python train.py --num_hidden_layers=9 --hidden_size=128 --n_experts=128 --experts_per_token=4 --d_expert=32 --d_shared_expert=0 --hidden_act="reglu" --moe_layers=[1, 3, 5, 7] --router_score="sigmoid" --normalize_top_k=false --routed_scale=1.0 --balance_loss=0.00343 --balance_bias=false --router_cosine_scale=14.0 --n_groups=8 --groups_per_token=4 --init_std_router=0.0113 --lr_router=0.000444 --vocab_size=16384 --norm="rmsnorm" --norm_eps=1e-07 --tie_word_embeddings=false --optimizer="muon_variant" --learning_rate=0.00214 --beta1=0.93 --batch_tokens=[65536, 131072, 196608] --max_seq_len=256 --train_tokens=514800000 --max_steps=4013 --dataset="wikipedia_en"
Below are experts of layer 5 (counted from 0) of a mixture-of-experts language model. Rows are named router (the router's row for the expert), gate (a neuron's input weights, with its number), up (a neuron's input weights, with its number) and show model dimensions 0-127. Each number is 128 + 32 x the weight over its row's rms, rounded and kept within 0 to 255. Numbers have three digits each.
Before each expert's rows: "mostly gets" lists some tokens that are sent to it at least half of the time. This comes from a sample of Wikipedia text that the model never trained on.

# expert 61
mostly gets: " River", " Avenue", " Town", " Mount", " Church", " Bridge"
router:139144094162157135101149114065150070090141094157165168077142113148140140118101158188121110141116114126111133142190161193178107115109136126068132181105096156159105135148151093109095145119122082149125110102170165127155163150097179093138139158084052130134136097165109083067115118123134090102097092099161123091103039107145109121119130165128089118156138074164113110069137191102166150053094
gate0:157109127151129169150110198136110159115116143111181094097144144162153130104161188101132087082148073069128154116129145139104074138117081140071090112108096107130100138149131110089105108145082094100170110087122131111154180180115109124111207143095034123139129068079110153100151177093155142121086115111129073163141072155116117176110148146121088115112116110053122106163166092129164190106110
up0:117084124125108129143146109114129132185115127120151139145153177143136174101064188162162098068152083104111135193081141126142128125093180125164106121136053097186155146124140113077156095113156123116107118086132123171111164180151154132164154115145105140124102131123109104157194197087127168127118133127118109129130165138131112090058177195088082108194120104133089094115072182119199180136114
gate1:057113088130107064152164174049122097151142175157174145058101130115058078032120160174155162156111149120122163116085139146117150106123169158106140184179143162102126121155128123110113112130122122098158067154159133060139155107183109132137138158117115152124117172140128186101160096123142140144130062098080112116053142082163111114140118160115176115117133107125071095107108138136133155139130
up1:138105079155155094157152081139116153173173149111101121177082141094138081086109129135059110161114146111112106092158092203128120116111116154096110137129109170182123131083112115179173089130071191067149118110167194126153170100162075121105154126120174106130183127122132078133150115122106116173141115169099205182125130116136229115157109187088126126094117129105122135161135135092093125129132

# expert 50
mostly gets: "ov", " Mal", " Nov", " Mil", "kov", "ev"
router:078119106113151134154107117150133075097109170149185109113130116102165161111134137104127148115099061139036177141082169155155182164165184117129124126155126098128155146098131144134111158102125104198139094111121199168142099090044177149171144079085110105144130164125199116125154092105143137143114098077191125104078110077139081126112161128174166140115070112111118126147101136122142169077117
gate0:108101142133158136109118113130220158163177152149076130060116109061137133095064085156122123114109117124093132125090151130153154122127128098142098129173084114150175134117150157092078129075140158152122092067112118104154128141114100245085157105124129129096136138097145112112087118144175181127116105064179128119135151082169147111067135093103136115178150128112042123116098137160147184142151
up0:110127123146077071130159145187108102156125098124123152145111095081107170108144208111127140137041159080212104121143124121192113149092166143153166155095177077124152128090139136165159098124123162175123129131085108088133132112124121092138129159098116144134132165181119102110133220127066140106077100081154128167048172189103119142157136132140122145142153121167151135128132121182108094162092
gate1:151109108128193112121136087139143106160166186161130126152096089080136123121184125129166108158145106117077133209160144087069149119148090058111070078106134101120166164137136123155119106090171090154088104152173157168141120091064156171112123123130148136118138148155199110128133057116091147107092186083131150160134125089101099108045127078128126086181118120104163146112078164140124108134112
up1:157138109129125132160077167127075097236121117201121136091165165130130091114141024087120183163138123131079062111121131160122118121149154089150101109148128170152142125128085156182091097201120115161159119080199181100115140139091153116147141115155146131124111153140150139154161073115125182130107131125146117122152119084150140090150125123136119148109118178136138045119090144110060154114113

# expert 125
mostly gets: "andidate | Votes |", " | Notes |", "| Party", " % |", "| Year", "| Preceded by"
router:108080090170169116158100137154148065134120127180112109113132161115139143124078146119114085155096086080116148149204187126081101092178096129116153088100156127105132133116145073089167185099125101123098141167133210131180148142091126138090149143190071094155160091154111124153069091125138161181104105165167153115120084146099040140132170149095127114166124173161121110094093130153136140110101
gate0:119094178165121157156164175140121064137128144147069127126124158077162135101114128152097074126124125060114204139161164084113116035165103132075141143152141112148158081159133108082081142073173107141143123142131151111145171131108109088133200125203142146179144099138064123126111089171071152098067118175159132169125073163119109126079130152150121111168160123132116158132122134120145148092103
up0:130125111164140178150133100092144104101114130120157122140169189123139147150150084153107138088092112135122090139153095129133125093173083096204099125103114098092160108117161182135169132080104134116125102211116141160110091125110082166083163120128171076146070181195134155195112109163147070114116101152121117124086140118209172090152141146079133065132121148123153094129138177122063183151151
gate1:118113133136156169144096090092138082080135170131156099133141244173096118150143152150066132122166034112090147113135180200128153140138159071126133101163114084098138127135106127131174143137162073170112170164086142127121102104145144147187102122153097091056099137116174139122064116146136137089102156127134101168142195126153063149096124106133134119167115135126166170134111143091144150096148
up1:210193095118109123106094137095102168164112120048116097096145136098221137128060119077087170104126174177191104123128080094106082083169122133103120203115153159135137071149123120132141159166104167130130141118161092153096109103142123101169137118093175111122097134069111150153127072133166099153105122167133176160114121084087133125082132126073114123131140089137098097121122154145129110084102

# expert 51
mostly gets: "| Party", " n/", "andidate | Votes |", " JP", "| Preceded by", " | Notes |"
router:096067117162167135146141141138183101094146127166149118095100158144176146088094098136152078128119070123158144142175182140071139087159122100109173122101145127115141176123144111126154189108092104133143124182105151093117113121063179144122116144144115093189144091162122060084039134123114140154166100094135155130088143149083049150125131130064141175121104124137117092037104130090133164113110
gate0:129095135143173122099099147159135115190178148117123110107138162064154075104091109090177110169135092147089180136132163156141190112103116087130134184164115157121159116102120168158111165129113093120128125157114075090139160098109118125125144134079155043124118112089156113148066154140115141140246147129077113129114172114108173108099088118064116090107096132171074136101115089187135137167108
up0:143081144152143162085080069147153090135111108156111163115130141179125122125164132148132172098218170123070108184096181117164158072115158112098089138127069130123183099126113114146120168121080086069166117094118112139113151126097130120092086140130168065076120158141127162108155101140099048073114146083118099113163131158081116070121133148148128132058110130177110116135089120110059133113124
gate1:172126114175102141135154160127131090136050141163114107176117172087126197137111084122074145119092104074207119100117112106068147135144121105131151133108085102167118106086159116146105134142094107158142157142101122124068146151092153070136107146077069115126116153170160107106163117141206117133196127126126141159127137102164087160197168112127080161163134178186146069139117121122183166161125
up1:102094131109151127147124070151096109100167099109122126154142111097085205100114161164142129124163109136086096158106154129071115150144134141121136168168104158114163121115205149141156152092144083153133138148127111071174095077139191147095136159075067128183125106182186115104126156157095157162085138122161192142162103121071163122173149117140131194066081130103074092125134085176091154142122

# expert 64
mostly gets: " int", " tre", " hous", " car", " rob", " sl"
router:120106122123160130189108076104106061132119120146195080122076170110122147130139139107080146141091124067074135136131124139113174104161130109098173162134135125193082111068153138138107142101141114123171057158112169149133079154036111092161203151042117113126140143182154072157094090139123115133122101142136083106064138145137134132123135143096106152139107100115181089094087161153133097107138
gate0:165091117179146156123166169080135093107192171156095088089141144132128087143105112101045080126104122142162115151115163037151158154093098107115084187146135135147132141121180103142125142119179154108139093099169188135140130174089104139134143096076199117084196117145088108175096159170120074144104091124096106098102157127137150100146146163088132131102151139160156156093096147085132157147177
up0:154119156127112114148150158098143093094181141174131138130111131084153148098139118122065091105142152113115141148168142111116090101187168135164065141164126144173117149125128104173163104084130114129183128118118168146096100217096118087165201112153120121110139131113109091138155175133086101124101101085151216102107138174142156138136186151074135106180025143070137149153113104117172098080129
gate1:099133123117163098134112156076132117136153130182125175103108198124137170117141148119111109133124122169145160147128105124106145153179140128155102096160205128185072129078100135181077062109124163140122135130102154135084078154079123094135193160148085111107135072074145164128095108131097131116038115118113195138113162128120148105108106169125188117158098145138167126140203099198087155157168
up1:079138135134147091171137075126150110139110140111163099138139118068168165159059120138105179104208056185066149095159137079112140119103138180135149099177153108115034099117111118143133050127178105093098095143103102110036109152112128150133133130135154144179176145126132156154108187108136118140090172165140126133088109112094182139109155131121141120101138123138161119138153074086130160102113

# expert 42
mostly gets: "\".", "ed.", "ing.", "ation.", " him.", " it."
router:115191122145137132163111092116120090122146085147129133113138120070152144110128092146099082161095126074098159134150148112078154158132183138121163164087098129113070088098187098113106185083133140169146132144106133190169125174131105144125130150131097120182166111110177114149133113115162104147106126084150116106096088172148156199177171136105157095109131040206117066116158185103172164079114
gate0:104160086119155105152118054133127119153133144132191105118158120082098129175103121156089145117121161139057135188164065082136135134158188139195156110104104117166115125137114103081140123169122115091073196068071113140078147136148086141127133161184134160119124178158104167135105081103192107096114131135169128132133158138163158129178149124157165193112077065186132116129111121133168112129161
up0:112152135152144143087103114158111123072146170161110096130110126129097124137156058128123115170114184087090124090110079082117160151152114188124143066129167132142096127111095106128068036083142147116097137106065118151101146094068061141135165103129111139198150107123150109118094144152155123142080145051151164130177109130169156144152130143080132120129096048145171161135155115137156113133051
gate1:169177104108123112101129133134106083163153134121158199125133179142132101095147128110118099125106115102149123125161145181076118106089162136164155187106132128120088133104122071123146161128152112139090047112113121119096120111123142196066149159161080182099147175117172125163136075167144148068158115169112111071124176162119078081164171140149182122241145129086140129098146119168137104131105
up1:099164111130153098210116064133076150126162137174183165168206202175117122087120119172128141111127146076099131178102104114095158115145144114134152146139137167160109070122139103168125104130134124128116113138159130129092155135159154092099179117171114154195104060081183112178190147144141131144118166137115175142159088140143149191087154139158152139149149123134119104081053096096146110093114

# expert 33
mostly gets: " J.", " Robert", " M.", " E.", " Harry", " R."
router:116155133143099061150101147079155068105148169158162137120128087106089125090154130136135096126058110097106156111172094148146155136145194105103141145127201023104125113144158114125127155125151121078179114119178162115146086164112162138110121125113098100156153180114134151133125097098117132128163096064152126064122099111105060118157176198121162151156111077139103087079089144147170158091093
gate0:177106131121173099042117113078114118107127170116148100102115124115159148156148189097173099144125130121067073129121100136146113093140145178172140151120087130113183093070103132126139196153194110143144148079101123158123086194117093119143118099097164063173118112122126125113124169127139064106114097162163083144149119059114178067085064134132156153172177119150143140158105176159134149126116
up0:151136128138132140176132155098124151136142130132159117135129159139171104120141100191129110167111138154123129157146128097090151163130134130108179207094074109151113169202145124134162132128102129170099139168148139141129190137139179132107136118149151174081136114120104090154116102214167226138086148129125159144175100181170114147149165152104035126114114057111148059191124064143120146099138
gate1:121104131139106140139143100134137117123155201116169164123120143099242137118169114102228167085108104138153105133185060166184142145179160078128137170119100107156097144129129122115110204143113151096193120111166161093120100131090116147136126122097092105122147125191075082154112106127097120075142099124140105128137117146121125120119120114107125110099154087156129188169199132183155090176139
up1:146110161232134116130118176167147135131096177136150161082199175147083115131113137177159118117098117151140157085112141119102160136157158162177116136108108132104134149125130126109137150161143112158123180130121156111117102114081189160090192220073134131111134122055125147175115140101121128015148102146169130139142181077137158113143148156132114124167109136108144130114103152048132093162123

# expert 114
mostly gets: "- •", "| Total", "- Number", "| Total votes", "- Position", "- Date"
router:097093087109139127164095124146141105100133142151160088107075178121164154090160107104105122158139119115121087129223205146154180132122134149103187147117165142128112176099124129073100137159106098162126143130106101177185150133105088100138114174142150097175166094139102109106092106117105134148073034098145145067143073126091128126141155188125150100155101126157180192064090119146156165133134
gate0:083111141089110105135138119121154155167131152180166123123157167099109097061135164132145118177160238133111163134118155180087175180119096102137129188151115145123122146143113083138056180127133159138149121134188170108163114124097087102121128128147229102130100094101097149128136127148107151072128115135103159120136092107063143095075097131041122152177124132129098135104130137144166158171165
up0:070130147176113153125165168164098171199124104190113155133088129066151117103111137154135121100067148106132178120181174162085133084096120144117106131122150135095147120138153078171144142103119085082117098169115192209145169082137151103154140099091145106114122105128187150146115170078145133109109120098077108119124140143111112111112113181196077144129133177125116165202095119162077163168148
gate1:065115082072171120148143143146156101123171134132147133110110108186087157167067164121146115176116170132083107134168115084155154083110212122142138108106143112111147177152173122119141128173140122175130146111099097130165108130146058085137092149123144120125105118106149093076137146171106113095131101164093159054183085114107106173121137072128125140125069060174166151124110136168168091174194
up1:104118148128142117109160127117218135164190082132152199110133120157125095043120097184140223131084155144119086127104113125073115129084135148138139115099131115151136076095157112166079126152140175116213131164125139136208110103074089136077128133141189117152160144087147118123140139149136130145153158119102113089142133154103127126096096096166141144165133077182088094143139120159077162086126

# expert 36
mostly gets: "ny", "ić", "iy", "ski", "gy", "sky"
router:089130140101141112151162129127143070070120153124140112084170124149072138147076119127173086098087089135128180160151133151177178148151159111134144119131162129064103180094116135097115155122150115158100094132096170121146109129050182105167174105069123090218130172114145134097152102154153108191132100082122150061087150143095109165145135155116151131152142118169113135090054176119150165082104
gate0:127127142192174108141180182084088135147117177124148174115160089154142143098085107144166100145118170102169150155158127112101141161138076109139096076167148122157119139108070122104040168117079152100153137128135153108158085151118160125154153163152167118180109167122111162156178155133116142088121135199124195084155076079169190176133173149170116145168072142131117143096095171146126141135098
up0:116114082123109164089109102165174099148116140078131134136110100121123112120166164154101156149124099136120119010110102105114087140102124160097124142081105133152123128219163121194221098149186121093112107121132109167101134164120108108119122103138165124041149093117138142125072138122154110179098158073131119237102165133104098144168160102089117124144144087138119111100159103093151124143129
gate1:123094120152160124114069137204102130089215173128152133146103107112142108148084147104140189135120066099153089154146131115148131157072159120143178119168103097125125148093122129113155134138087124178181146190115114097073115112103154129192148060049153107166120134093149147172111145145142086137109168077124119091128153173133132122141125156071111184180052097145068110120095152123137127140136
up1:123096091141079157088131096084134124147136040132164083107134088120167174122131128138137077066132117106121120106199149140089146092143088130081112155127137085108125145115092106131101088131162144088100096082150101189140151149145141143105100168232105196100162127068124142152116086142097140126134095062158155117152091152134070161080111122079136160091168138139104117141153100155147077163171

# expert 4
mostly gets: " Kh", " Rom", " Ant", "ér", "utom", "él"
router:092159119107110177172134123182181080129117151141168080086149093127128129129129132125115106176098117082065066137123114190125124161177107081113137154105166111116136148129118139179116151088143095155163129074096178107137152146098159131131210147095084101137135177149153063122150078090096148142118115136180080049123107120145120116130157127097161152144088129172103102142112191116180168052101
gate0:122126102136128195168176110132153154145084172172105096126115149161143158159090135147096112141096153087132007079083113126158103131132106129123124221130162101123177174118089105148122122084105110167157095122121123129090139071134153149114151099157136099115166114126126080147105123116149166135104097175132116078079103092130136108091104167113134103089119061159145138130150092098236094117172
up0:056093127177056132126168132095099092070160102155142097103097053151135093108084140076112109089105102131116154160115059164130191210127126200158121132119114077137077148138130135154120107173145115163110124119145120211162118063146079120131086154132114128146140090115155144146146134156128148159142115119106146084146150168153099164102141110146143103062075073152097118143171092138124104097129
gate1:167095110155130123154128167134136118099128110164153121108108127092111147101126100130109113143124197145084120119100162143147049113142081107111122153085174087102169099116099182164156143123146123100114123067121133110154159070112115093095154164101103178134106117148113059099129114111097099189084179135147050083195095129126072121135166066129138130207158080117052093159146112119129158092082
up1:133157096144148167071171113188156193105112117145109170101100144141146149131159168099130164096161138123114102201141204147165119149101162092145160129150118062109150129172120172102148145149173127145185083071185098119109137109173149125159164139164164127089131094115109131157114091116120152053132173119170190148102117117146151116159140175111149107092064114169143134114099118084093141211156

# expert 35
mostly gets: "- Born: ", " (born ", " =", " | United Kingdom", "i (", ") ="
router:056122118136160140165114073140143114084048080101146125126141120097136135168147169122117092152127114152143090147147168163123131180132112086042166122098105061103107140155137109045134129096136150148113083118156182156120100129092153118142153152157142116139150126143121133140122142095143176176091119105149127095128148106133146148193142117129134109164127061164093083069096205109162146155024
gate0:063085102144142133071129129128142045057114122059067103098102156067108177148124135147111105119130115139124079157156140217114083136138180107155145164090096146131130141181113138164087127079140117094130121125125134149143109178113117111112183132188150120106099110090144149115094091114133179142154129128098131154061185125114117095119107097198151106173109106094075154100170123169088162103112
up0:147155122142099097068094112142143157104105170120120181149105155111178139106124148197100105159103117122152010135111131161149121161168205047114138097158116118097116145156123097098081130044137116107125088127115143183142128103161120187146119157180081108096088129149117156129122074119064105108151126149122118123094106158141142097124196122198163125163106105143074131124183149140140126117147
gate1:144142132149158124116160100110087137149125207121187127114112131091157132076165128139139140105132166136136142145161110148091113111123192151083163195162107074092108145221138148135117118144134131106091134093114165128136119155117138091113122117134158098140077097098123143137132109103098203132138092143177123075123059124112127063087071042083202136147115147094154159142063169109081157111086
up1:112148087148161108145122067072131142143139133173111154148109078124152123147108130111073099066092157110127146187162135155175134116151150235058097116145097128126124094118129091122126126111161181110065144084130100148148087145086108110056101166141203130079113122156142108144147160118175155095083128132116130104092141130136165160041132092108149164127110177098136136078121100123097145095062

# expert 71
mostly gets: "ø", " Baron", " Labour", " Conservative", "wich", "by"
router:118127115163106115122110090137208116098152119092205111119124125137092126095117133176135113172072100137068175085123140160156146087158166085091185165166154161155127147132103094080120140082158092156120129161179138106140121138078179144148134102105122103169138143159115119077100098153130178145118109081199089079072148105107120142073107118143167130114105115178077132053092155125113198103124
gate0:175087147155166137119115073182104109156150118077153178138081134077143175110135108138215131070032130168142177089138175175112156100131124148122116198159143142061101101105160096062117153121124080121183178105118143094127177155110123185111088141120157103122127182123110120084145128121131153129124086099178119133103204140122140104112156105147109087115144155145111164103129142088150133113144
up0:112113063149162133139129113130151215128133086077122040100192086141171191138059144100144065124165112109164117149098103104195117133105106104140106141130050080143170134108137127179090097107111094155146142137118144079136128122161075098115177102148127120149157152142136132206066143105101120135112066116119124169092075113112133083116140117096108134106114150101100123135120189124165099118156
gate1:143092101144150088143124190145201123128164112141126142058074113078153129109173175182053122147158110137130131148033151166072136132142147121117155111158154084137169202152108135114068124080087110153120176150131149150156131088110119084183089085175134109205163112127126155102086085127137150138121133157168094134113140111140183124147121149113149113126111118124103172094073165137159142157089
up1:113077159132142129122100156106158196108151163133176161091100125101180103024177121149163120123144087153160144068112145123103177131134141123133147139204141116127191193167108113122079132074090135100112128140168199110135134164135100081152149128126111104169113158137084102139078117140169140143123160149158058145131099123145145122116151113092165071154162095129120115105067156067178119103166

# expert 28
mostly gets: " st", " hom", " dep", " man", "-st", " dist"
router:131170104154152154165146103097146125083073155116139106143091142072136131146118066183050118137076180066095104179150138138148130165133167145102152172074147113141175163150156120163120144085101096131148114138121129110123134099077156077157130100167117072170108096171100079101144083121121052145109125110187101112187100106100101114113129170103123199170078099134155123126130164105154138064139
gate0:141071175120170151183102143084118108059148185142196175100076161140167138086100152120130102147150142149133105144163105154112069146159108098154141144180073118148116120171140180113161168155110108137198101142125090128120147075132106125113133115196124127147085168065108080101073117146079074147118113081177103146163123156110100094106061108137139114089124133098101081128127149095176104096130
up0:190125116171155090087064178127132154094072101122082133182137090109118188124133106052059095134105153134161159147159168103141118098098127160165137162157150139140128167120114133148142150144101143157104070127084146097154143129151068083130118090179119114088141125116087097096113039119135151167108180132138119151090176088118093129105146179169127118086137086139101044171111137136151099167136
gate1:200148142132152112134129138174111086090125118129103145154138125121082161137148122181118140149114078077140133171119118128129132101130158109149110088101205096177108120103146091145082085216137118130168154161081140087152206159126141136119145136145117089113151095130090118156157166134123101100130142079188109157140119140062165078151113212123076191170108189080151135074078146143098149144141
up1:148012096136146080120126118168092141160112142126124113114108184137139121130113087141148150155119129081140115154155159103127096148147120170170133127114066124173107133117141178135117155099142091101123153119136102120112132098196135123129106164098064088135182127096119101123115101159126128121140079128092076152113149219119101164203017162141136122161166114202076151126116123131129105150066

# expert 37
mostly gets: " P", " p", " s", ", P", " (P", " of P"
router:133180094153085105172123134127122129061107108136100038112124104087091146149156091136094064125052127110159112154175129152103114162175189098151167097123145102114093152138165100074123101117134084143191117116143215119137155092088135137156152151067185100151097182157095113139163086129199097154135121098153140082150113124090130127137127196151163141090110143163159150106128140092125122109110
gate0:172137176155084087153151174123117111148179117142097133044130142095078140109068102132144076096099114068118140148118113128153144109155111139120069134107145156144142138106083090122140082156082164192109146057125111175116133107060105144105126201067134131153162146131096132101031164099164113087150136166087072072121145123126160124147112147104147112072126153143114111088148110117179152141134
up0:124144192142128132142077106125136153178159162137074097075106087038153121104145172137114097148163105108141138186147149148160152146117114164155128130113101169120061101096045091080145077153103149108191163124141101119124151106119113110176095129109128154139076093111180131135127157088166145146103108127137132219071191164184114166122096149114110084099102121178143094109113136110095129137172
gate1:178092131132072171140140147136093118124054115119165067091133109122091132137147126094120105128127156169134169147115124142101103173104112104133164137146158165065127201134110105072152137123111075120184097137080184097128142087078179188212145072113178102151130121103099117148149147075091107192129080151157135109199117141088097120117153162135185158121115131119198132107137145106112104142105
up1:122080139105107117126119165085121163082157128089168116098088121148116073115098114143127088070090172132131145064158099067105120070103095102129169041107071118151133157131153173119144142160188108079176140162104138172090099096113127092152114058191116113131178125147091095182149173123128121123129116086148115144146105085122143123116146185077178168144107114078105104063138158095105116116138

# expert 126
mostly gets: " there", " years", ", England", " at the time", " Later", " each other"
router:066161094161161065122079133132186147121109125128138126076097140125100105134080147092059094145085133109088153124132142128148132168179205111112170106115128149174113121113168122101103086122143107168158109072123135155135122106076176147183139116162103117182108119108136083105110072079089101189121135107149148115133092161100143171130193144108081088149135066135074085106124187140147193108114
gate0:153161109166129119116076183120167131133143174149071086119110131154094104089123140138083105068086100139187145106073132112165129198061134144160141146115155143155083083133163173177103123146164134145164174078098166114169094172124159139158138159131176131163095156125122076107101128103125159133094162095184146132159116128149170157119130099136081091176109118085134158087176164096061122167066
up0:136101157173148146123108053108118111096118108097177117138202113121182193113084171101128118073134108098141119092133175084102160135140095159197103121134141140191165128112115078153188199109098129093127109152124138105112181111096112186095097142164091151101120048111114186188164192138119127130173117136110119087133146117149127083203130116099152129160146129169092142124117147153100116155129
gate1:132117163105128121108065081135125160148131148185148132055141097138096140120126178121109218129155129116144070114139155158124124123121127163175141145112100162167094151099163162105160100159176189107106134109144143039132178096104148160084126108131155148165164113153120084161107104211121128160083118028201134070123101140134107117130099151100135151142096129124158167103163169140102170116151
up1:108163111161163148099123105117165167151143158190146126136105150153149146161132140177115109114159112065117119101143126185140147123172193106142120110132148184123091128101119139097087139116160206098165123100084104146106151113208118132187171112050138163131155155169112124113144116137080164121192128047106159183126123122113156110151113168153102187144082177130115192073122115120164161104180

# expert 66
mostly gets: "\".", "ation.", "ing.", "es.", "ers.", "ed."
router:139142152159141134190161139138149076148162117139172138133073126116114142095161069144104078158085140063085116143155140147066160148149177136146173154103163087102070141128115078124130099078113139116137113105183200144140113121064124129169153129154112098161160136120142089119156074095155071159101140056147127090126155171153103208187148148132160134167138075150102065143108144154127109094111
gate0:133139067122153095113150130099077112086182147088118071118135141130097142127105139117069153117112103158086135108088084122153116107076128127089142153218121164089109083092106097158072069061129170109149101102080121151136162161117072154127126192134154115154129102132114171135130110138148085153156107045125061104112117117084140139137124095191100141147078097069077151158179124151127153146143
up0:087129107179084120134168146112105144156091159127108125092113097117103142130192097058093079194092078152114171111126132170145144119132108135151127184169118142103148110157105105080159111099135121098142148094086125110138165186124111113167162172090179069093137149153099184106123160074133135155104212099173146100142085096100126148208188135131090180120155084117097116184148112120165106123144
gate1:198165129126181142119176207080129103153123134152116147153134044146066091104124088141125097154132127152146110161114137139099101116138115123117114078193121145104104157164140152100185117145084103099114102106140098089130113177129157072169113116159110091202106130138145090156156146151098157042153125058192128123163078112065170098134169144154104166127165063135126104120132114138120122096142
up1:196176150083192170157167172107136194101150089153141172108161022175102104131140140108134183126183130133119124134053135089075126129081123132144098149119133136100126143152085140151121139091073127134129160122127120098148108226129167132181098145125115103150100098081123120099133097098116173132087128133162138110063160097111176116105147175112144176115122114160102119158125119096123166134073

# expert 69
mostly gets: ", United States", " at the University of", ", England", ", New York", ", California", " University of"
router:099153121135148073135132117129132112053105144154142168047126114138118165128101132105106124162073123122063084102146159174161153167145177084075141154115151139129134075104142123095155128125157144177156122113151168181122132100073212174144155141161142117166141132105124077148111109099143128170085110121146107133123110100122122089170132153117068130158118119165071064104159206082074158060103
gate0:145153078164055096189068151099116160158149170113187055149135130109102115099149116075113102141073089095089096161189090124171156122120100071153101145114115137116110155111163128175137151151076162095099167123192130160139068146123161136134125155166127109175130116103134119170122099101139112161151180143177139118139134111148141084140083134154153179208135154151125144149081130062087151162118
up0:111166159148136100124066147140140105206177110128136174102112148145115122081167106139070138082129086089142089163150089114161150119137125047157097133096132074144151135093165106173133137119139140064152146142211112123205144138138157163097137113108172147178119123189118099113130113132103119139191156169181137168136170126077119134110083196079141103131108114054100144125126127141063128131111
gate1:148123114103118134144183157152152125099120125139131150068108151138121112122166128112132082107114156088122147117127120109136075062114156092158121117108120115138181104107107154108165193120114166146115104081138081137028136237149100177164126102123181116188101095121120052167105136132126172136121168165106195116138088134126136063058139151158117132195129084156107078098146128088117138137155
up1:129186120113127159138068171146105083088193146045097149151117089073134096130104145077141111101070154131140141091107072080119144125068164185182094162111144090157117082182113108116092102140036110140149170106105121113116106124108159125056134147080133134140162159143140156132126160168109092144124142123087098067126158129104160076106116087166159141123123093140092162110127080150168120156144

# expert 76
mostly gets: "- •", "- Website:", "- Release", "- Date", "- Architect", "- Species"
router:079071108105150151150121089120159125100119153144144122095096154119170126103146103081130155162157100125149104111214217134186171167130155165105210157112188143130125161086177145090120132144139096181112135108078115164141123124104096112130124144142134110165167090116116104094090098136133141154107057117175108088151059112094118151157149171111108104175118147131170183095086148153206167121131
gate0:142093094094099076155097119112095182105107144137076134110165106112132179164122119163108068142113113114124142113165187116120143143153180117136115087132110097157080120101114084141095114217110135090104156143131140120122130135095161143121184149173063118154168094081086103070193127134095161113126099119056123171136133146101161138173179137133102118196051160122099156086140127113174138195097
up0:137130137175155086136092110142107094141130052098159143155108090141125165152110164183153105100079104131167148104089050115076064108138157110128097106139100167160156131115136126134161136061145179126145117114150139127104120126128111099143146167181145127101068152164134188113171157142120118154056169156105143125153181163186138116095099141095148128087179133129118089186107086076039160085116
gate1:190116092166108108118171109077110106095125072056143122127160142118147087095150176111136112154095106102122087139175187130156093102119111141148104136158130140167083124134096105138089097083152089156109079062099159127171117175099068122112142129149176090128160147198138074149103214130196142118081129140103095107151074090086091127129165149124163168173161120170085117123138110161130138106154
up1:116185119171121117162160157135104094109163142145081125061094079118101088145102131116166139118146113061083084142120142157110127080110146152118094119114075116211113151100071185158141148151118126117145135195163121139140118125105093204073167186056131159116119149154104182104178154147097139137197100119125099111083145178163118155143128132129147080132163107077080114128162142108167091159151

# expert 55
mostly gets: "ika", " Alex", "ja", "',", "ardo", "ji"
router:104163140112146085149120112130154071108111145130156112114187109105059179111143136137117091137109117114120152135137141105149121145181183111091109149105189028076127142131135109138121158111178122087115076093134183104125126133091165090156145130077098108148126194108138154078144132120130139173126080080176119070169128130119066141157171177123152134164114123163117098113074147129183216112068
gate0:137135147141227139142105118126133098142078192183120087141094101129135103120169146087122146153141181084109146185129132095138085108168136105106094146099129079174089099096158101193145207071117145124099155070164117158088185116171167107142141083117153086127123149160134165089141212124111125139154203162155136132150110108119092139171147072122184164140114145150119165110150103139120112137118
up0:135120063107025121175130098145104137099145117133179169099119122161140126130115170103166127055123136147156159161133135172133166135140127111137104152105133164145174097178168115119114078133171107149156131174167094128084066127121118118086171180118048119091103107123154139175140046136110102129149088134118142113145127133179173167159132127093087100128100181139144172099191170158118109072175
gate1:084111101078114114177136126142171121147126152098139112153111121139083165104116188097124091154122116125136159149111120089165124139107133170200062107206138116074141149126125150082127156118163128120117122131083112165137167201061184054188064119125072133134131137159178105136139113114175117167164085112158134083120181207105102106145088152138152101145140175129144098124140126098150150078085
up1:113136137089101222121127119141110135145164139086101181111148130130162051133084139180125137150152161168067105151149106180125189106097131136133140108089061131200098139124165181133113121086101154171131143160110159118172084079121081212145114094141071107107100175122136125114077131141138128133091124200153151184126122151084154159146109130127106156195145121064127156147123133112147107160114

# expert 57
mostly gets: " University of", " Social", " Science", " Health", " School of", "ultural"
router:135125097148171110168126158189148122103045154146172122115120150089123121057091104194109069122084111095096112120126136158135180165117151084040136153119166117070123167149179085100103159180161075077107106157122163152176128161139175145165107136123101119180139094144142125073134071089159121114106104099140117121138123096109112111104120194092069126139120110122090094110127120151181162098128
gate0:164119145183113087148107139086108126145068149113126109174188172110127138086069095116114134120103045099162175168174118122119098176128162153140101121135124129135098102111124162168103135117133162171151095127128140099171096089174114146178137120090133144173113187121171103045122112147195114146133109216098105132132135120133144102111104137105099129138093054162134136142170210104203126145143
up0:006122099107114186143121130128174117163125070177130093175155139169182074117135188185120192143159204150120156116090120083124095125128097089126126148165157123077168123139145142083134121189108107136136119117118125080155120131085077096126136107130094088081078123125136125182136177110060111167122167119139141104099101139128061126160154137150128116131172127104102154110136092108117161151166
gate1:130035129130134136117130134189137110107157123149151057108131098166136081188088085156097157152120126200100086159143183120175101160141060108147133140166092082119093186163084171119149066146175123140061145102156141168123127176100148122128066159127105097113154094139189077093109096137136146158142150108146113137167136132168129119134124150113129122159095143066109106094123187118074168121124
up1:216124115153151105131126116106144074098160084139141099074146133125133136115143140140095207188084117127142112061091115117120135147124174102165095153129084108102117128126123174182155124118118159153141204157200154114165185117155191149137161078117129097139092051174114113107138067073081200124129163160111108102113116157105154149129129136139114133170181129119098139187115111159088142107134